From a checkpoint of a small mixture-of-experts model trained on Wikipedia: 32.5M parameters.
Below are experts of layer 9 (counted from 0) of a mixture-of-experts language model. Rows are named router (the router's row for the expert), gate (a neuron's input weights, with its number), up (a neuron's input weights, with its number) and show model dimensions 0-159. Each number is 128 + 24 x the weight over its row's rms, rounded and kept within 0 to 255.
Before each expert's rows: "comes after" lists some tokens at least twice as common just before its tokens as in all text. This comes from a sample of Wikipedia text that the model never trained on. Tokens count by the router's weight.

# expert 91
comes after: " (", " \"", " |", "-", ":", ".\n\n"
router [112  88 109 123 136  93 186  80 104 113 103 144 123 155 112 139 123 140  63 124 118 138 128 100 123 130 140 120 121 157 135 163 158 135 124  71 150 131 153 132 120 132 177 165 109 138 123 113 116 165 119 125 127 117 137 103 123 157 130 156 111 139 103 108 120  99 119 147  96 114 132 134 147  80 121  95 126 144  88 118 175 142 104 121  87 151 129 144 112  94 167 113 119  95 133 158 170  95 140 177 128 146  87 121  94 113 156 100  82 144 140 101 123 145 130  84 118 115 144 113 122 159 147  94 170  79 145  98 127 123 134  96 147 111  85  76 131 141 143 111 131 121 116 116 147 155 121 108 128 121 130  77 112 124 107 141 136 100 122 121]
gate0 [105 117 132 124 133  92 149 146 110 112 127 110  73 106 129 118 129 106  87 117 126  78 125 144 150  96 149 133 141 126 171 117 108 138 115 127 180 180 108 109 129 150 175 147 164  84 132 118 164 134 139 125 125 103 100 120 149 161 128 176 116  82  89 139 101 110 147  95 101 118  78 129 145 145 150 118 100 127 130 111 148 123 151 102 104 141 150 128 136  99  90 104 118  88 160 148 175 137 125 142 151  97 121 120 112 119 152 150 128 116 129 143  82 141 148 110 139 152 153  91 102 144 122  97 129 133 106 104 145 135 119 144 100 134  95 162 102 116 121 128 133 136 118 126 165  83 102 142 143 172 130  78 100 170  81 120 149 128 125 164]
up0 [ 74 146 162 124 144  83 144 155 158 118 120 106  99 112 119 102 121 130 142 169 154 100 155 127 155 115 119 147 149 148 103 151 139 171 134 126 136 144  88 117 156 147 105 134 103 135 126 118 148 115 161 116 126 112 131 141 145 143 115 159 152 138 107 131 137 124 138 118  99 119 108 138 137 158 152  88 146 102 158 111 111 158 134 123 110 109 168 111  87 121 115 107 129 115 136 128 167 132 149 142 108  59 154 117 116 133 133 123 143 185 132 136 115 145 136 104 131 105 147 170 100 101 181 119  99 132  93 127 171  79 124 151 161 112 122 154 155 146 118 101 137 119 151 102 128 124 121 213 151 132  85  80 122 144  84 149 102 147 144 105]
gate1 [144 103  92 121 167 102 116 122 114 109 103 155 138 124 134 133  86 111  96 136 111 147 130  99 154 137 112 134  92 169 106 106 130 145 102 105 121  82  75 168 110 143 109 182 131 138 172  91 139 147 137 114 166 131 107 141 123  91 185 118 153 128 142 117  95 114 173 171 117 145 136 155 127 100 125 133 130 147 129 122  87 149 134 138 100 109 130 105 121 112 135  97 144  83 107 133 115 135 124 139 135 148 120 104  64 118 141 149  93 159 120 134  81 174 100 123 166  85 119 111 127 138 152 131 133 157 185 122 116 112 117  82 108 126 136 135 157 162 150 129 123 137 112 100 137 125 129  94 151 103 121 102 120 155 103 133 167 161 152 124]
up1 [124 148 186 100 116 170 130 123 171 154 123  89 122 103 114 101 148 142 174 127 135 140 142 132 158 135 140 134 167 117  89 126 136  94 102 124 143 139 116  80 116 123 102 116 104 117 139 122 114  97 131 126 115 112 130 120 160 121 105 149 140  90  90 154 141 140 107 120 134 158 121 101 112 174  86 112 142  87 120 135 104 111 132 140 133 160 122 124 139  89 139 178 116 179 145 156 134 138 125  99 133  86 117 164 150 176  86 142 162 151 132 125 130 117 162  98 135 149 146 161 108  84 134 157 112  90 115 161 136  93 141 157 133 138 171 130 159 127 112 105 152 110 144 163 149 113  78 139 123 131 118 185 156 113 146 142  91 135 114 150]
gate2 [136 111  91  96 161  62 162  88 151 159  82 156 102 147 122 130 129 138 102 123 142 108 118  90 171 124 143  99  61 121 121 134 121 120  89 106 107 144 128 108 152 115 129 123 121 157  82 110 132 149 112 131 140 162 152 117 135 191 104 153  96 168 116 137 106 100 113 131 125 149 137 160 140 124 106 115 124 125 109 123 172  93 151 124 131 134 127 132 119 132 133 173 119 152 117 119 169  76 153 147 125 125 105 143 106 128 108  90 132 104 114 149 104 123 142 101 104 101 155 160 132 167 130 127 164 160 120 167 124 122  94  89 130 116 119 132  76 135  89 117  93 139 121 151 143  80 116 133 109 148 126  99 118 143 119 156 116  93 123 131]
up2 [105 165 134 151 111 159 100 177 132 118 162 117 153  80 118 166 162 111 163 158 139 151 139 145  85 135 125 159 170 129 110 105 130 118 129 113 174 132 147 164 112 151 118 132 132 116 157 129 108  91 120 140 118 115 109 139 152 100 134 121 191 142 147 137 106 114 135 149 103 141 129 100 129 152 160 111 137 118 143 119  88 127  63 132 150 121 107 135 117 112 130 113 143 115 144 133 131 187 121 101 104 158 172 126 120 192 161 149 134 132 126 135 141 141 170 137 135 138 124 106 145 103  99 147 121 129 135  82 131 118 151 171 149 119 128 166 135 148 124 118 151  95 119 152 114 170 131 122 163 115 156 171  99  69 146  99 106 101 111 116]
gate3 [143  94  87 148 139 113 149 150 175 131 129 128  89 135 115 152  88 138 150 139 134 109  98 127 165 133 170 115 148 124 152 182 114 133 108  92 161 129 163 145 117 123 164 106 121 122 150 127 116 155 118 155 127 130 116 127 102 135 147 106  72 128 139  93 118 105 145 130 111 163 131 131 131 128 169 141 121 131 127 114 144 191  97 118 125 152 182  73 133 137 121 140 159 137 116 119 123 102 113 155  92 123 112 147 100 190 124 112 186 144 128 124  88 116 115 129 136 136 131 179  99 154 142 157 142 104 135  84 129 132 130 126 122 187 105 116 124 150 161 174 129 166 109 144 155 158 126 139  89 111 106 153 145 119 137 141 117 135 114  89]
up3 [112 109 151 116 113 148 135 126 148  93 101 141 152 163 155 107 132 108 164  95 122 133 102 117  75 169 102 161 157 185 136 130 117  97 150 130 126  87 120 105 149 109 119 153 107 151  97 101 150  86 151 135 131 135 122 185 161 125 174 121 162 144 125 109 115 162 145 142 101 124 109 120 155 105 135 141 122 130 121 117 114 122 144 123 131 110 104 148 152 130 163 137  81 129 117 127 150 149 106 166  97 145 108 181 133 111 142 116 182 124 107 114 169 115 154 147 100 122 105 177 127 142 126 113  88 105 134 113 124 133  96 138 167  90 138 138 123 104  99 104 112 126 159 146  93 128 147  99 158 152  96  68 119 113 147 103 150 132 167 123]
gate4 [109 143 114 119 117 156 128  96 173 131 127 127 166 153 136 109 153  96 123 126  96 107 166  90 129 115  89 124 133 144 119 179 114 119 117 100 146 138 145 129 140 120 147 163 155 132 146 154 115 125  79  86 150 114 104 175 131  77 142 191  82 130 116 165 130 178 120 108 135  96 140 181 157 186 153 122 139 156 138 133 101 156 124 112 100 105 123 147 147 131  93 117 174 107  90 108 159  99 155 127  99 121  99 147 104 121 122  76 128 140 128 117  95 117 121 149 110 146 145 150 153 102 143 107 140 168 108 135 173 111 118  93 113 133 123 145  83 121 124 151 131 161 108 105 126 109 156 114 139 131 103 118 143 120 134 124 126 146 147 145]
up4 [112 144 107  76 152 109  95 113 111 126 136 102 154 116 129 121 112 125 115 155 122 146 140 155  79 112 158 155 113 144  86 153 103  95 104 156 118 173 137 137 149 150 131 110 138 116 112 124  93 132 158 135 139 133 143 123 103 103 136 121 123 111 123 120 124 134 110  85 123 144 147  70 122 138 141 157 163  88 160 152 131 134 172 109 109 108 128 156 129 141 106 154  85 156 151 122 132 141  80 131 135 114 171 129 111 158 141 133 131 121 102 160 101  75 158 102 147 102 156 105  81 128 115  95 128 102 119 105 121 186 131 186 130 114 145 133 150  95 111 139 154 113 175 119 119 126 124 145 115 198 146 153 131 100 101 160 145 114 148 101]
gate5 [ 78 154 146 127 136 127 136 106 133 132 153 131 149 118  97 122 111 124  91 104 115 143 138 145 115 139 165 168  90 115 101 122 151 135  97 149 177 110 127 147  98 113 147 142 120 108 142 103 127 109 160 186 105 175 156 121 134 137 164 105 136 147 132 139 105 146 148 119 108 155  81 104  77 136 153 142 171 128 110 156 158 103 138 153  91 112 115 119  85  98 132 110 148 129 114 106 165 127 119 132 113 119 143  63  64 108 117 144 147 172 132 136  83 129 173 117 135 143 158 108 140 147 138 123 162  89 125  92 146 104 116 119 126 107 105 118 150 123 126 115  97 100 122 146 135 170 160 136 145 121 155  96 119 127 107 151 181 126 153 124]
up5 [161 111 107 128 121 171 135 172 123 132 126 136 100 140 135 124 135 149 157 118 180  83 159  96 153 132 137  97 133 166 145 137 119 123 164 144 114 137 116 145 115 164 103 143 101 151 127 155 141 117 121 134 134 117 174 140  73 151  77 139 163 143 109  86 110 134 127 205 158 148 101 137 121 134 110 126 114 101 164 156 133 120 105 141 130 118 146 150 150 132 124 132 138 121 132 107  89  99 155 111 169 151 177 109 160 152 156 100 167 132  93  95 139 109 116 139 102 119 121 149 131 133 109 154 132 161 113 166 114 148 139 124 133  94 149 125 140 135 112 145 132 137 130 103  92 150  91  75  91 165 151 173 115 119 144 121  94 139 169 140]
gate6 [128 151 106 112 137  74 180 110 103 142 128 132  80 196  88 127 101 129  94 131 116 139 122 124 170 146 105 122 151 132 168 118 114 117 108 141  75 139 117 135 172 121 156 162 129 128 108 134 118 167 115 134 150 158 144  95 107 156 144 148 135 155 132 151 100 140 134 158 113 165 107 146 130 124 165 104 162 141 116 127 169 133 126 135 146 140 116 118 139 152 131 109 134  98 121 153 116 135 184 121 115 131 107 150 141 145 134 124  94 129 153  99 129 140 147 144 109 173 114 124 167 148 140  34 171 129 167 172 104 104 127 113 115 100 134  86 153 126 140 111 148 104  84 115 131 157 107 125 147 128 133 103 135 129 160 131 121 134 148 137]
up6 [ 70 164 164 123  68 103 140 157 110 113 156 150 163  80 127 118 151 144  94 129 122 166  92 134 162 105 133 120 115 155 124 138 107 135 119 166 145 125 103 158 126 109 133  86 136 131 103 180 151 102 155 126  91 153 148 147 135  91 163 136 142 151 128  98 142 156 145 113 111 103 108 121 111 142 147 160 109 127  98 126 134  98 105 111 130 166 120 135 148 141 137 136 142 118 145  82 128 126 105 126 131 119 154  81  83 151 168 172 124 128 119 147 125 130 108 164 151 106 127 104 110 119 200 121 173 140 108 121 160 161 101 140 116 124 155 127  75 106 146 168 119 114 142  90 111 133 122  99 139 107 134 135 149 138 115 109 138 113 110 105]

# expert 95
comes after: ".", "–", "′", "°", " Mc", "201"
router [116 153 109 124 132 106 178 123 148 106  95 139  97 179 132 136 126 133  79 137 132 140 110  92 104 111 134 102 151 104 125 133 158 110 100 129 135 108 125 143 116  89 125 150  70 150 126 144 104 161 164 102 148  99 123 104 110  82 137 106 134 157 157  96 137  68 100 122 136 125 132  93 141 149 121  97 139 110 125 144 123 151  98 116 127 127 123 118 115 101 156 108 129 164 114  85 157  68 143 149 151  97 148 136 117 122  99 124  78 122 136  86 132 157 146 101 127 107 123 134 128 166 133  97 142 109 104  98 159 120 152  83 152  85 125  91 148 150 177 116 155 109  75  83 117 153 161 135 152 111 110 124 137 138 128 146 112 127 127 124]
gate0 [126 120 116 105 115 146 147 117 141 119 108 127 112 101 179 132 121 104 103  99 148 131 114 119 165  99 137 131 153 145 131 101 118 147 111 183 124  83 168 159 146 114  75 128  97 125 125 121 129 154 125 148 144 157 126  76 160 116 119  93 104 107 188 121 109 128 136 101 158  95  87 108 127 120 105 104 114 137 159 114 133 142 149 124 109 119 129 104 104 135 118 111 113 107 104 160  74 140  81 138 147 138 145 117 111 144 129 127 122 144 152 125 126 170 100 144  89  46 123 131 135 153 124 102  96 156 145 139 145 162 163  94 111 107 127 100 168 159 183 100 108 121 121 111 130 147 119 159 138 115 116 106 113 134 123 139 127 150 167  80]
up0 [117 142  93 130 118 126  98 144 138 110 140  98 107 128 184  46 131 143 122 126  86 111  99 117 131 134 108 111 148 149 141 137 142 115 132 181 131 125 138 139 117 113 126  80 127 159 108 112  96 131 147 181 132 144  96 118 140 140 112 127 115  98 115 129 141 132 117 161 115 150 149  80 151 134 145 119 158  77 177 136 129 122 131 100  95 113 164 101 126 128 111 153 103 144 154 133 156 176 128 114 149 100 153 171  92 120  89 136 132  99 107 129 105 147 141 133 137  90 117 134 145 138 126 140 125 119 139 111 131 119 153  96 136 105 147 166  99 111 132 134  66 125 141 140 102  99 199  96  94 116 171 138 144 173 146 143 117 143 127 102]
gate1 [107 155 114 114 136  81 124 142 111 136 111 115  93 186 146 140 101 151  86 113 154 172 111 127 134 131 117 149 115 114 131 172 114 148 118 125 120 137 127 128 145 101 157 116 110 138 166 135 158 114  77 130  90 101 110 144 131 122 140 126 139 179 153  80 108 127 115 106 109 100  98 132 122  80 153 118  79 147  68 131 124 161 144 156 140 125 132 122 129 138 169 126 131  91 100 122 151 115 154 154 145 109 104  91 106 106 179 105  99  86 150  97 167 163 152 164 121 100  84 151 113  98 120 124 138 160 105 117 157 119 139 117 130  85 125 112 132 130 105 169 101 111  91 126 134 163  91 120 142  96 133 101 107 112 127 125 129 119 137 120]
up1 [138 150  97 146 132 112 135 152 109 137 160  84 100 125 136 122 141 123 150 133 110 136 126 124 102  95  88  87 143 116 119 151 139 142  83 132  83 152 103 105 143 132 120 133 147 130 138 103 111 123 126 111 153 141  97 150  82 116 111 109 128 155 108 119  98 129 165 153 175 153 136 197 113 154  63 165  74 139  93 131  97 130 132 113 148 161 136 158 172 112  83 109 167 134 146 120 112 136 158 138 130 144 154 133 135 155  97 121 144  94 103 115 133 118 106 122 109 170 123 146 111 132  94 127 102 131 142  87  87 103 171 139  99 130 145 111 112  97 131 157 103 182 118 102 130 128  89 149 131 134 164 155  90 129 120 142 119 101 128 118]
gate2 [115 160 117 112 149 128  94 127 105 103 106 126 116  95 152 112 141 141  91 111 117 141 163 107  95 113 125 181 107 133 128  99 163 134  92 135 124 148 116 145  99 103 141 150 124 106 132 111 106  99 152 111  76 131 126 147 116 117 142 181 105 127 129 120 153 138 112 133 133 105 126 108 157 142  90 177 127 122  86 198 129 125 126  83 160 109 145 143 129 132 124  85  75 153 129 129 153 114 104  99  99  85 174 120 122  99 131 103 103 107 122 177 112 144 140 133 115  83 137  88 127 146 126 177  81  88  91  66 114 123 141 155 123 139 155 123 126 118 133 137 133 117 129 131 117 141 113 100 127 152 151 134 115 126  98 148 116  77 122 118]
up2 [144 126 121 119 165 117 149 138 145 191 134 149  95 111 119 123 128  99 107 138 120 113 107 143 100 137 157 168  92 106 155 183 128 124  98 132 112 125 124 143 152  92 119 125  92  92  81 105  98 121 160 144 144 121 128 111 105 116 183 109 134 140 115 129 113 134 114 166 108 121 111 128 155 148 126 152 161 172 130 116 165  69  99 145 140 130 116 116 159 129 107 113 137 113 134 113 106  99 138 117 134 184  63 126 113 131 131 105 153 108 145 149 130 123 142 154 158 147 159 176  77  94 145 136 136 140 117 150 168 137 105 128 108  93 121 119 116 140 186  90 132 151 138 118 128 132 121 120 191 123 112  97 129 114 125 127 139 117 161  89]
gate3 [120 169 127 121 135 108 169 132 127 146 111 148 106 140  81 109 153 140  93 130 134 152 105  89 154 142 128  69 145 112 122 131 166  93 158  96 129  95 138 128 164 141  78 147 107 125 119 136 109  96 148 138 137 100 124 162 124 117  86 101 116 108 153 125 134 132 122 154 107 100 121 119 126 131 167 113 127 146  82 138  94 149 126 137 139 113  55  89 134  73 105 186 138 148 115 141 140 136  95 138 148 128 152 148  98 113 153 151 142 158 108 118 123 128 171 141 131 122 169 117 119 166 146 127 127 178 118 107 124 150 134 128 132 122 115 132 142 115 157 106 153  77 121 123  89 174 130 114 161 137 100 164 142 120 131 149 103 102 163 164]
up3 [141 123 128 127 122 173 124  99 127 117 123  96 134 124 127 133  99 140 142 100 123 109 120 166 121 128 141 179 109 148 134 154 111 164 107 133 116 143 123 129 142  92 162 120 178 123 144 164 130 125 145 135 109 140 135 133 156 137 171 150 100 100 116 135 111 120 171  91 183 122 178 123 152  99 123 137 154 132 105 108 182 131 111 148 145 143 149 143 133 176 137 103 118 105 132 129 128 130 165 142  89 118 107 103 108 131 121 134 116  75 142 148 104  58 118 112 118 155 103 105 137 115 111 140 111  65 138 123  92 143 102 109 105 151 170 150 145 122 130 139 101 181 108 148 170 128 115 118  83  83 174 123 116 151  97 108 130 169 127 136]
gate4 [105 133 134 115 106  97  95 100 124 114 132 156 150 176 126 135 113 151 132 159 164 125 121  90 173 144 121 188 115 146 125 127 105 138 111  56 151 123 118 162 128 152 133 175 153 126 118  82 151 146 104 107 149 117 124 144 111 139 113  86 107 149 159  93 108  51 100 144 130 153  96 110 129 152 131 136 164 120 103 145  94 109 110 144 107 138 138 133 136 103 184 134 115 106  96 108 143  78 115 122  99 129 115  93 140 131 136 165  96 116 145  88 138 135 130 139 115 135 122 140 162 122 146 120 152 135 160 100 178  84 127 101 146 121 131 101 133 135 151 112 100  83 142  92 112 143 133 141 143 122 106 115 121 125 114 142 136  88  99 132]
up4 [126 106 108 135 128 136 142 156 104 134 153 114 132  73 131 123 170  95 134 120 116 128 119 157 114 109 120  99 149 117 138 123 152 147 151 163 134 112 130  77 165 125 145  62 132 107 134 133  91 128 140 134 110 134 155 121 132 139 160 144 137 116  83 142 117 207 130 115 103 123 136 177 102 103 103 112  89 102 139 117 154  95 115 130 138 131 109 167  77 160 100  80 107 155 159 169 100 152 138 147 158 116 120 117 140 167 141 101 179 161 141 155  89 159 114 101 123 131 143 101 105 138 143 131 115 118 130 158 113 174 131 153  98 127  97 135 119 114 117 140 150 176 142 136 121 105 111 129 125 136 174 125 128 114 177 114 123 146 111 104]
gate5 [153 117 123 121 121  82 127 163 121 110 144 139  99 124  98 114 144 101 105 138 118 136 103  87 135 108  99 116 124 162 173 147 161 155 123 132 128 120 125 106  98 122 126 117 152 147  99 146 128 133 134 136 117 106  74 117 154  98 191 166 145  78 116 122 154 122  98  84  91 155 128 107 146 107 144 133 191 146 128 184 141 127  96 152 131  93 121 116 115  90 140 138 136 152 139 117 156 174 136 132 134 139  88 121 135 120 126 144 153  96 151 169 122 112 150 149 121 152 166 110 130 138 132 126 112 121 101 120  97 103 148 121 106 183  93 160 152 127 122 127 168  94 133 164 130 115 128 127  78 115 139 147 134 100 123 111  99 129 198 147]
up5 [ 81 103 116 141 106 136  88 137 108 136 173 141 141 121  99 142 130  84 166 105  82 102 150 135 103 116 161 149 142 153 114 100 159 129 129 128 143 127 123 102 129 134 112  98 147 145 132 156 157 140 134  74 114 145 103 103 177  89 112 114 101 146 103 132 145 133  90  77 117 120 120 127 137 150 132 100 117 118 164 125 166 112 110 113 124 102 160 140 167 139 112 147 141 190 147 107 144 134 128 129 157 149 177 134 124 150 131 141 129 113 111 118 121 110  99 138  73 122 137 183  82 134 110 146  98 134 141 144 130 155  80 133 119 141 108 125 113 132  88 143 165 119 138 114 131 129  99 112 165 164 131  85 166 141 116  68 138 116 110 103]
gate6 [ 82 116  80 115 113 147  94 133 143 108 142 153 107 178 106 106 124 100 103  87 104 146 117  67 119 134 131 139 123 145 119  87 146 148  98 118 136  95 123 157 121  99 131 130 113 165  97 124 112 103 162 136 126 127 141 116 135 151 112 133 149  92 107 135 113 115 159 125 134 108 139 142 112  89 129 137  96  87 113 166  89 140 133 115 121 162  93 104 151 125  93 106 144 110 143 117 137 117 138 143 164 122 128 103  83 143 153 152 151 137 139 149 116 144 154 128 157 188 124  98 156 141 154 163 159 125  98  95 156  87 138 187 157 136 132 138 173 133 107 160 121 128 120 127 154 120 112 107 163 162 135 141 140 147  93 117  75 127 160  91]
up6 [177  90 138 110 159 111 133 132  97 139  87 159 143 117 145 112 173 149 136 149 155 122 145 183 167 122 148  77 176 140 107 153 122  91 133 157 136 151 141 104 140 143 116  89 190 126 155 145 165 125 112 111 129 135  57 144  99 102 141 125  78 160 132 126 132 149 120 134 126 120  98  97 114 146 151 105 114 154 150 105 154  97 123 113 164  91 141 164 143 120 164 116 119 132 121 140 111 130 133 122 132 136 119 106 188 108 122 127  79 131 124  94 152 107 106 123 150 130 127 139 129 106 105 118 126 140 152 145  82 156 121 103 117 153 156 106  75 132 126 122 157 149 144 122  79 109 136 127 144 116 124  99 107 122 139 114 154 144 145 155]

# expert 42
comes after: " (", " |", " \"", ":", ",", " the"
router [ 97 102 122 151 117 126 149  77  94 111 139 123 121 152 115 114 125  99  79 129  93 139 116 108  84 114 119 142 145 131 113 161 168 127 116  69 163 131 125 136 128 128 150 133 112 136 114 109  81 159 130  95 164 130 136  86  96 152  96 142  98 150 105 114 159  98 100 162 118 118 126 130 132  65 112  83 134 157 112 150 191 143 135 127 109 176 127 145 122 128 161 112 105 112 122 146 161 131 127 147 138 169 140 138 124 127 139  92  97 140 120 111 131 161 120  96 129 127 120 115 139 155 133 102 165  81 170 118 141 129 136 119 146 114  81  75 132 127 128 148 129 120 109  76 163 147 109  85 119 115 141 116 145  92 104 100 131 118 112 119]
gate0 [152 122 133 103  88 137 180 106 155 119  90 102 153 140 139  88 100 140 134  72 120 106 152 135 148 141 153 100 124  84 138 129 129 130 118 101 156 146 150 126 142 107 115 134 141 104 168 142 134 171  86 103  86 161  98 111 113 163 103 115 134  99 107 136 130  74 105 162 126  92  96  97 132  88 120 123 126 125 121 125 130 142  95 130  96 177 163 118 131 127 115 100 144 112 122 140  88 141  81 146 125 128 126  86 133 146 122 145 126 151 141 141 134 143 128 137 132 114 124 137 105  96 128 163  67 112 131  82 174 167  97 128  97 136 112 138 114 160 141 127 144 172 108 101 161 168 163 122 102 104 141 125 104  85 111 127 123 112 125 113]
up0 [117 150 136 151 135 171 110 146 137 165 137 125 121 154  83 105 157 160 149 140 101 144 130 123 104  97 107 144 114 208 153 128 111 153 131 129 143 111 122  92 103 153 158 113 102 150 160 137 154 137 137 129 115 154 146 136 174 102 130 149 127  82 132 143 199  96  89 106 121 132 162 167  84 124 111  95 127 110 151 145 128 126 143 111 128 103 139 125 141 114 104 122 157 142 101 146 132 130 176 132 138 127 127 157 148 143 132 120 145 127 107 100 158 101 108 102 117 161 147 108 113 142 154 118 164 143 105 140 115 103 118 155 185 125  94 156 148  93 118 156 139 112 164 118 157 168  90 157 132 160 119 128 159 166 121 143 145 156  90 108]
gate1 [149 125 133 165 145  90 153 124 113 122 148 109 177 141 106 112 105  99 122 140  99 135 143 118 159 131 131 160 126  82 171 101 160 104  92 115  79 157 141 103 102  99 159 166 122 145 135  71 100 134 135 108  93 138 134 105 155 140 171 120 163 148 143 144 124 113 165 189 149 165 173 129  73 123 104 121 139 145  97 105 115 117 147 136 132 116 152 124 108 138 130 134 129 122 125 106 134 154 126 144 122 152  68  87 102  88 127 109 110 136 152 121 125 123 131 112 130 114 140 107 165 155 119 117 138 163 190 134 104 128 140 107 147 136  84 112  93  88 116 122 143 143 129 140 167 152 130 163 158 135 134 127 116  89 152 143 124 139 154 152]
up1 [122  96 149 143 143 126  89 138 132 128 155 107 135 123 130 109 133 150 153 144 147 121 131 125 164 140 118 133 111 129 159  89 119  98 149 119 161 155 137 158 164 106 139 129 102 123 165 102 121 156 127 198  81 123 113 119 124 137 108 120 151 169 117  94 119 114  72 112 151 124 131 149 148 142 118 128 153 192 135 117 165 129 105 124 147 144 118 134  73 119 149 154 107 121 142 120 120 103 125 104 117 117 119 129 117 114 121 147 153 190 108 146 129  83  93 173 116 124 124 126 142 104 102 144 120 110 118 145 142 140 131 140 110 139 118  71  70 164 147 108 101 108 146 114 131  96 191 123 159 191 113  80 139 136 135 152 104 116 127 156]
gate2 [143 112 139 162 155  83 142 121 147 122 104 128 143 119 157 130 170 125  76 119 109 188 115 121 108 131 111 163 124 104 197 148  93 107 149 113 154  86 127 178 133 122 160 130 125 146 152 109 108 125 150 115 152 117 106 113 149 120 148  54 135 101 125 119 113 180 122 122 154 129 116 128 141  94 148 112 152  96 149 135 124 118 156 133 105 126  82 146 157 154 169 133 102 144 164  86 127 134 128 117 147 117 115  97 121 125 131 154  99 108 116 118 146 128 173 139 162  98 103  78 125 123 102 134 114  77 148 127 136 143 135  97  99 137 114 114  97 114 135 144 110 182 160 118 142 127 159 160 142 159 137 146 129 128 134 155 132 104 108 159]
up2 [131 165 134 131 121 112 138 140 131  71 178 136 125 135 131  71  77  94 151 103 108  96 108 158 153 109 133 112 105 171  92  87 175 115 108 137  83 130 133  95 115 127  99  89 121 116 162 117 129 129 115 102 102 127 113 175  95 125 127 131 155 128 102 143 145 100 114 149 153 171 119 151 135  92 121 154 123 127  98 118 120 167 105 157 133 114 171 116 127  86 123 133 157 142 114 136 121 157 161 122 158 100 106 158 158 147 137 112 139 106 125 136 101 140 101 117 136 167 170 170 123 124 145 128 164 168 110 135 125 132 188 159 133 119 143 135 134 117 107 110  96 156 118 100 141 100  93  93 130 111 115 121 136 158 100 142 111 109 150 107]
gate3 [140 146 103 146 101 137 135 150 115 118 142 105 136 137 137  99 139 142 135 127 100 133 130 139  56 143 170 166 144 161 107 148 160  80 137  91 151 130 133 134 126 120 124 110 108 110 128 120 126 111 144  57 149 157 118  81 176 153 120  98 126 144 116 151 101 128 124 164  72 148  69 102 117  81 103  75 123  83  78 116 154 136 153 129 115 123 105 154 109  85 114 136 127 142 107 141 112 146 111 129 137  96  84 126  97 167 152 118 152 152 132 120 171 130 147 154 134 110 116 119 156 131 129 112 110 124 122 117  89 115  93 112 110 130  86 148 146 116 104 105 127 146 105 116 115 128 140 146 114 135 130 128 169 123  99 134 119 112  88 168]
up3 [103 168 174 146 125 115 116 125  85 147 173 106 177 106 141  84 141 143  80 144 102 152 120 104 112 143 107 141 138 121  99 138 121 132 138 143 160 157 149 147 139 115 129 162  56 107 137 139 126 138 153 112  82 140 114 120 164 122 152 167 141  96 116 124 148 156 113 134  88 113  96 121 105 141 118  95 149 141 119 126 153 122 152 141 146  84 120 140  93 136 127  93 101 167  82 128 117 112 126 117 101  90 143 128 114 150 135 119 118 143 117 101 136 177 155 149 147 141 183 150 150  86 144  90 134  90 121 111 120 133 156 102 140  94 162  83 113 156 105 129 118 144 141 124  85 139 153 149 148  96 129 117 150 110 113 135 149 141 109  98]
gate4 [120 138 174 125 107 154 133 128 106 131 101 128  86 101 171 151 139 108 135 141  94 131 136  62  90 136 108 138 107 120 127 156 106 161 130 139 103 107  94 110 121 108 124 164 125 147 141 162 120 143 136 127 140 149 144 151 111 150 128 153 128 141  80 161 102 106 138 157 107 123 125 123 156 127 120  49 126 142  91 132 113 163 173 129 133 141 132  98  98 129 140 107 130 136 103 136 102 113  97 154 130 131 110 157 158  98 126  98 124 127 111 124 159 167 125 128 141 110  88 147 181  97 192 150 154 138 131  82 102 120 100 114 133 143 111  93 160 124  88 137 140 137 128 113 137 100 170 118 106 113 129 116 150 112 130 100  60  92 131 118]
up4 [147 155 125 127 150 141  96 114 115 146 126  72 165 133  80 150 121 132 137 176 171 136 121 128 171  98 118 130  99  95 154 135 103 111 106 112 134 135 120 116 147 117 105 149 152 101 144 149 107 132 120 127  85  67 134 122 118 166 129 123 117 126 148 147 137 139 116  92 156 105 112 135 181 151 126  99 130 125 131  89 114 146 123 129 120 143  73 140  95  84 141  97 105 151 197 127 135 137 104 124 113  86 107 107 113 111 108 119 105 102 105 154  85 166  99 106 112 154 129 127 170 145 121 146 108 127  69 155 132  80 116 159 119 103 159 116 141 135 142  93 139 117 125 149 123 104 128 108 134 170 117 134 108 135 123 123  82 117  85 114]
gate5 [161 155 113 147  76 126 119  81 106  97 132 147 142 116 132 110 115 137 147 136  95 161 120 112 146 159 110 111 113 149 106 140 154 130  59 103 139 126 140 113 176  97  71 119 144 138 145 130 159 147  94 104 153 116 153 144  85 159  93 168 129 102 124 151 136 194 135 110 116 103 103 145  86 104 117 110 141 120 118 162 177 110  97 134 135 114 113 146 105 115 128 134 108 151  99 149  91 178 125 126  86 152 164 149 154 115 125 162 131 171 117 109  79 141 120 114  97 152 158 168 144 111 141 129 147 137 102 138 118 166 120 111 132 111 112 111 125 130 121 117 154 117 124 175 134 146 102 129 154 149 163 107 107 123 108 116 133 120 104 118]
up5 [ 93 103  87 133 128  93 163  95 118 120 130 137 116 171 141 157 131 104 108 104 119 143 148 119  93 132 137  74 174  89 157 105  96 121 107 142 101 144 132  86 134 133 140 155 119 120 125 111 124  96 125  99 139 172 158 108 142  92 146 139  99 149 165 111 115 176 104 134 124 119 154 181 106  91 128  94 101 133 100 132 127 122 146 170 125 143  78 149 119 136 113 112 132 101  97 147 185 122 114 100 146 145 131 138 119 143 106 116  90 123 110 115 144 148  97  83  90  92 114  68 122 163 147 107 111 123 116 169 138 131 118 105 149 125  76 137 140 129 180 129 102 110 143 113 166 151 140 124 144 125 136 150 139 109 123 147 140 114 145 114]
gate6 [113 151 156 139 143 106 132  72 144 150 121 166 173 143 115 107 138 103  85 116 112 178 127 126 126 162 122 153 146  99 169 163 140 136  95 177 130 101 103 138 115 149 146 163 120 133 179 144  77  88 137 137 157 117 128 143 147 162 160 131  83 151 109 108 130 140 100 107 118 144 117 145 130 110 147 114 129 150 153  88 127 120 145 129 115 197  88 121 102 106 168 106 125 121 120 136 128 139 147 171 154 133 133 108  96 106 109 143 109 100 126 113 112 143 141 106 127  99 102  70 130 120  99 160 150 111 139 100 129 123  77 110 101 131 111 111 121 113 110 141 115 128 114 177 139 162 166 157 151 141 148 113 140 135 107 146 142 103 107 161]
up6 [147 100  94 140 120 161 151 179 104 135 133 158  83 138 126 121 142 198 166 140 151  90 122 125 142  76 116 114 157 132 111  81  93 119 117 110 139 124 125 157 156 147 140 104 141 120 132  97 162 159 165 120  95 144 119 108 116 118  90  90 138 110 139 146 122 123 124 132 135 119 114 115 108 131 131 149 124 138 147 131 119 130 110 144 127  74 150 133 146 142 127 151 109 106  91 140 128 134 117  86 118  76 131 184 121 118 158 190 152 176 128 140 186 120 132 138 154 170 150 139 116 111 141  91 120 124 129 132 126 147 183 163 150 131 135 144  87 154 114 128 117 103 127 131  94 134 120 122 104 120  82 133 128 120 135 128  68 157 113 130]